Below are experts of layer 5 (counted from 0) of a mixture-of-experts language model. Rows are named router (the router's row for the expert), up (a neuron's input weights, with its number), down (a neuron's output weights, with its number) and show model dimensions 0-223. Each number is 500 + 40 x the weight over its row's rms, rounded and kept within 0 to 999. Numbers have three digits each.
Before each expert's rows: "gets" lists some tokens that make up at least twice as much of what it gets as of all text; "comes before" lists some tokens at least twice as common just after its tokens as in all text. This comes from a sample of Wikipedia text that the model never trained on. Tokens count by the router's weight.

# expert 7
gets: "y", "er", "th", "us", " 19", "ia"
comes before: " |", ",", ".", ")", ";", "–"
router:516508499488490479445527505496424492514512514496473583496471451518497524535462486449406469534516446512448573478487531468476494560573549495502475479519493495414513468492476510518493527507487545556592467550474435471567484569438461489469435455460537517485541544564450525524468465547454567492627476495468431569475528479534478511500478458451480483495470473487513534560525504535490503482548564435553519551486492510553510419523528506418513502550463480503474507457473453533441490489488505555472538491534510561515461523489517585465532431502519585463460446514488467589470516499471515554545449490403554530464542413551451498493527463556577515455463493473439483540515490467527459535497
up0:555505468542490474485531503529433452556498503479556542466517531507393460525516472553512568586553457465500514465516523512444585510542499560519497513474483463548518476526487489480484553462542520495556492505507478519551547478466436484553472453531516430394488534502461538465496516435492475449487485513472513500538555453512510458529467449487443489517456446483507474427578469424521519504541559476518585486515522528525470558586527525479534420564473527552534455509561504500481474543428465469500441532464582497447572446412481534515472467517491500516418599451450489499511466467463493516529499526486503546540497463478571549511521514581473564513461516510516462453497567516464512414488
down0:447475479541478550530504493550494500475565493526523527498507449426447570459570521440456446519491568544487528521499505448472498504447477405518507540487511542461420521459471442449502506479472526479481553478498451517488412497479432467531539483495552450398484451521484533543515431594520456499558482547517443515538490542460556601513495542504515583539527426497524465498435481552507549567470523476511439422496511518520548484537493508484422547494526437485509514501481490484508590449520516509491455457564482558543461464535504535501532492467557529463498449526519445413497573495467515511512543526553579475480510528547484550464496465540553464445494548566491436484487491434517501544485
up1:459516541461436522520480525471546511507527500506502475460472461475431452509510509415504525556505516524563411493484450516493481482509488452542518446489492469492473557621540488486503539464449425545493511436486511522436492476499558515460497474507524598505468514467607460500446511494504509483455523546503570493437474549524449491515455412494528480509444570463534478478476490446558534475515556533534510454518520484497604459504451501411525516527478488527535547559492511500519467511461545447509548447592535544477510480447365507541510446518485406521436499507533510549461480447522452547509555506524495524438527527525549521485522487558531522500443487480524462537591598480495510507505
down1:529495540533481509543474448533469449535449445478442540417544549561548494521458502578433421458587516501455487528523479537455550458508444542440509493544539527483508475529509554531527486499470527523461426442495494482486451485486500493505520481479501475480509552447535512492437465487503469537496487489494532474494483575558543501503517473470561431562514501476414495524486493634554563546488520478542560544526472464519429552554573527521517498516514490517436526479464518478480511455576465470511469431465505459508526445522511432509483500469537540529448578582551419470504458490466549514470557514431483490477628502492536505470478487455443459424541549535486489488484454513548541451520
up2:551458494472500514527569491549534477443528392427436515443514476471474531509517479528597481512529552506466441507478509448567510493500523524464535441532498494531463586481538505483533486550548495559567491512528539473493491497429571482485482470534473495499531531507457501555492584517496489531614543434534405517432453472503427512487505489562510512381573504510476519475540527473486476447515488480455482535484548527512544546398524454489462571529491471453467479432508539488569499493489462517530518513491411498568457489503467444525439506461505464427474489527533516440536551500573469466511607509452543493538509538516472427473508461517498456498519466477500454464511504505524569470512
down2:476498433429499529546491509516412498540505471487494510488552507509489532570458446512423432505440526485541509502468543513487503521570498557472463561499512476513571500548531466536448472549489557505504496526482601500537456490488415506514502481475449570512528472529490476439537490481523461562488504498562525497425499475474539483457464480513453453464505483540493499462529545517521490538486597487480511464493476553601445512496522472473458552483498487479469531467503499435535430561504463508517467412562498531460471599559521506461478493557439490484497511480451577545529500465536522552521488521590551461438434472479490523546496549509498466428508542442621475557475455493419444574463
up3:557520548514551434475545460455557512457578504605436452511479515487475470545510565457466449518433537452481426499453511494509473592494509505453552461479513563526472593479540505526469528444491506542488505534552477486418501543421458555510470496453509512445576468453458545514456488563444422575568553533459507513498497501446424461525531580526467496511492478539567469496457536455493453478470499555527529430472443509529474463559524501525543491482558533481526470525480495497479512518467456489518557513489526440527519424537486484493491471534511503548501516537537450411525621559485494527492444548535420542528534493481543500520473452478490458510498486511457585478486512498447486483504
down3:466484475467592524540484540524444476481611496518464518492450466476609384484533511466502430525476491498541490458539470526538492474509458593540497537503461534452496456507451454513458496506473503475593552575474558505567554443544544483585440509516472508526502421474472506517462482457425473467487446500538549496527440561533535483509492494459511471492591502462522483448533585450498478448511456467487493481472531505506492461515490523454514494518512543477547508503553533533527519505491490521468500608502440537475473551497387501481498474492548466524538473474546480578553504512454476505476501475517475513473532548514516550474462495535516539511475468483395506443393537516451582490530

# expert 1
gets: " in", " re", " as", " on", "'", "ation"
comes before: "s", " of", "ed", " in", " to", " for"
router:448455488530534506470515514487528507445431509509481469514494465499457528461496437573559566517513524581463508508513476538517475482400440451513471549547476510559489509508495522516419528526415501559516531516430510490396492528458482513527520458543489509473506496481492524478561456468493430513514506561494538456512556490550500515477454477500471438588498517543455488551465448472511513556491446500553514531431453499507450472465516519538556487500494526429518490508528534451566450510524487514505530481477492465527408554537509556541478540522560485526481549428472526458502529446486485414520542552458433525551502523567530445493487481454466469475495454542621608472552506603450527448551
up0:494528516516514494471448540438464505562481463520580492471454522492469492509494492475463480499499554445560466425535437457531492534535461503578456437521452500463527548556527508563519582621464541595456482482517527507498490440494495520562444520499487497455538487496549511517419537558511438517426476460512437478542517547467520501422478537523516483470505537582577466518500443451473513438461518532467540479533550486559487529522426531539479466472525519504522431495539479438539463551470467454483514503523474474461434539560520466540584454496489526525569490411544506510478463496499484569458464539519573527506502475452494569488495535545447595458506471519520476468465495472570458450464
down0:495444542481487553517545494448458471509519508458489412523513433486553436494445495544552511548541490509446488559483570501551464540483404425521455534523527517453519522540540454532516454494528543443445522574526495461442417553549485492492424502472468504474499543526507436513560502488510546545460513527513480517457436445459521485532499518484478469469526493442526479486529526592568488498583468519514554424458456450522481554517512493583519405524528498485505474473550511470452479536578479538524483438470479520626490523493484489522551466483434540485493426415506480451548413499597516553536493519426525480532534553485544476575502502489481477500512523460505497493494490537484538479524
up1:429562517533437505482498515500462508440455561473554561528570514512496453492523555498548493470487485464504515496469460492442509519503494540545539501498546503537528489493483436544479477509498527472573568487571494577544442496507497481471454462494476499469467395519487518494459452513500485470513496438399527524449565487459555538453446490455556507521486487552484561534544509503512544553586526487550492521509491533507505568450479453465505430564580582454501514480533561470537548437488505478463495486466522507417490541498510446523512448484551461548536550482564501436513551507468484462497498576489445429538539512449509411544465540461472559534516489513499505409414482432407469548482
down1:461490564572511604468556568448496472527407447462512462491480464498564527562498425533578490546520479596498450468496518506530525472499495520490455567521509546530564521504430579482510491445493444526458513598463506470455505535510551457564486483439576514498505561473492498494475542489514525528599513482492499463567511569579491478588509554471505496437557484430533513504505524531504423492471499450518502519485505499523517436467483534497437507463548523496459491516468490530523551419492528439579523505447479524519495450405491477560488493460476531524441398447500492503448502546527478530530549545480428517523502423488448472487490492500511456475531448478473527536461460521491506466500
up2:522488489505514501476510510519498523516471481468443465533486479403568442398491500531548538545549451589472443507560487536481426548467516510480562496501530495525521544472435512485509458503527449592510507492550482512507479461493519487477453513455424495539516456524458517452573507488593496493550442508482556515439537505441519538493507557466475453590509465526520537487497518510443457516420460473528546575494518525523480494496445427548548454600542568458467432514496488528540444524467504477480478593451507528475574452517481471462429537552485506544490531476539409504558485470492475528489502406504481482582524476475472515547511486479438518485606502547461532495472516490487486577489
down2:534532440435465479474538457562516470537491564482509543514543489485498524531555481483497556518470530536518434565497437486475553532445469531525487581504552548542508525484465509510524531415481467424457541574534483538459437445504495561491387570432492527477528458535448492422439463525555509546450492429532528435530502476539481510468442532495446533446477512468515511519439468520464502492550546475509501495508530448507405538455479517501573521498478523543471521492534503520532436529539539492466437481501558508464510575523505540535554563511556544442475474508546544466523463476495474478472490487478471493511457538450486445479501535511489470489454591529486448568578571557419427449517
up3:515473453519513503458508534504486438535451505458490541452489555476514546488568555514496521484530479469457521421530484449509507469444410476540531528576494435500428514558539486545491526468497509530557487447482487531498427457492528512548530458469508551531503514536435446526586528522484547432514513483563455456399560456485472517454552551498444618517533555499539498544493544538478504577519473478524598447552496452601487471468443502550438473541529429556515493493458462515465486464490472466440458495426513476407552506538438513472506502513546510529492514540483485480532511399459466485477473506508472521589454463516568523423513538527516500516497516497524548451499501508554502535482
down3:527505496484556467471545451525450502527509500551480515488543468517511423524476411463545534499549492457443461498554579517487473491540506556452494485482483577501526496444431545440584511498557528473495539489517439478485389482560458521464488536477553449476493554470547479506405432499431562546475545560573463513441490514530592408442440499483508486479458513514509508491450510529521501464579467406536509525510479499527472619492483504433542471506517547479527454443522470486468536464493466534498605456559494542495474550468448518506472520441550518416485517534512458545530477522504589512482518482483480490480471475460544484445498501562471489517569558507532513469525520524512535488522

# expert 0
gets: ",", " the", " of", " and", " a", " to"
comes before: " the", " ", " a", " re", " he", " f"
router:518482443451480542519457535517530538533439528502461476531436489514516495472523522529526506541473478497504425516444510439501565476554531540472574504508450605511437496540496522511546508508445500507528559465424483556509570507520419480487409525517507490481484508520480493481512431499529493514539510487533508517524466534501544434492552516501437557499585479476500507456456631582501487389494432495510506576480490491517521514447447520497588441488508519514479462591541531441485564449553497461489493499474500533490505559511461518515548485490532570451486491439518524436525575447522553508496458513524525491488459487421541474497505502481513453427439417478513530427448516489552439559439
up0:525480473494507464454462523465474471454494472448437526532494515525447544498530539506539466514454487585460491464425503490492446570613495484504501534481515515525542486539479446493481487469480566469602501499510482505474548460469520490452487466500589535514534508489491507534531560534428537477528464502429489514505560390517447509501537482522471568499481590474500507556462529475503477453501519532478527454530451526480531476496518488542480559549496470532526466547475600501534466566507501493463442513463539476539484510513512403555446507568523466492541441492434494509460459564525464450461499525420536582435486528439533503458427600540414469457492494464468453494575542578505481510548
down0:490537504491514580492504460546504604546479462465532535485467503418537474478522466485516430556548492533544443478504467413511473511505547491572499441538458435531431500451472521536558488550488447504437583490480559542529418500580417517512480520517387513493499580526475555495487482495528520491475521444525513522533504472499477471478517530476443546505514479485592497520486536512522440486489439573487484461521389506544497501562488505501499449414454543557481515451544504468500491550521454485391484443531509519552501481506488513483580472448527575508492418501590503468549507489512557555521480487500520495536493502476510518502472470476532556500521495516469446504444479551452440581527
up1:571532524473517541489530534449496460518542532433440435564439557540428513520478488432497463482488525491466519478502533496535491430468514550526436461593464483513464464577539441562533553558482565506558497513526505462503507535526433491536557494538495512491475433429481506572471469487541550494488595483465568605495523459507421453480526434432560494548537501508446483497482550500442507528505529542523552399461490569506551516419481496502575470455498466519524511469432492479452465539471424507530510444528484483535451499491487536486475543479483519526484535522443516439524489449507547478520477543485527480425470548421496501495549478482501461516536551543507439504509416481487530558515
down1:497499546547454472497449462444486468545475460539543499444545522493518500472508450579504518435523518493455507479507536456450586558521478467537552515442573493500503505403520469497429466566493461534491549549502454559479466413486548529494525523544536512496480467510521453436497501454478529510538502442448478503435482483490494432490457557573440485489539479504522541479572487459559498434543471466483510442500495533500430431488540445500441562451469456473469504545485557482555519497526528546553518532506448540404496489450505513482498533525514450485557566448500525552490482441543494476461589507530536483526499473521561524447540480583447559583541484509467525559573562541496496423459
up2:452501481536504514550471534457483551468541441469501469472491465494487475498454527485568501575540499508476452496480540496512469459513527528553511500499485443453440515435528506513517477458579464506558487481531462495504517559506526452511483451525525453549551511416491424573527584492453441445539411443352495486504526496559470540531544505541446554477480509502485469495471549477498511476524502450501439505445487451565473522522529492579462531503441504476524480541483572559446511509504544554419459491542485542520506459437505510511592516553474501558443439549636479450474500520468456470478512530490476590508461499536434527510528500526525518445491420516495484521523489529581461535521
down2:498510498425508530559474510618431502535480523523472477453535478594475471399441526567485556555545554467517520531464543531394481426451470502475522466492492530524534474566506493456497531509550481566526479455467535467524522444438508542454466540489516470602464555569498521538559505514501517557460476523538503524525448525483474511484554474505460441528492549473489499505463512522473538407497538553515527496530490449481527476448473557481476582488526585499464494513474503528508525447520577429432480489473559534408460572520487485470456467550446442472529465451518456483407536495482522505473485543554424529482524494546460487471518512559533485462508446518528512484506500468463525461564
up3:482560497478490477426443500548507475437528472406531468477509488536517445491462504579496551553500490533470533500456501483457483518472490494496426577454524435518481491507519485536484505477419556488491500513465514613422477532504503475529560522506476486558443507452457468526484551413572559528500463489463491503492491475463524512455505463464465573454538482518547580564536476503536478512519546480487551486488487509525471465547526507599513475482550442466572469470476608579444520464438454471494439461479575471510520495378606515463482512480468554548539516497534530525491488522463460485502521511590505514507467503427543475528524577476534494513498532440531491530453540512476442541463
down3:478509519446488470458484441452582461516562515520493405463473561499511574472551541471455496417537554524475518496512559449513473480468435490483509516536548492546537480426430462483562577495505533509531543483474491410460478503541511491531482464492537569463520481476472581477598493533491461514507501510502499496424533485521497489512558455470543485532446515536510507490499530442505513573452499555477486591505527480566569481396505488467497520460484462542530494546502520524492527464470460453512543440486461488530539480442518605548586514529462507466546488360533476448525465512558458473493454522532572533514481488456545530442536563461482479478517468480521410516538477495518460520485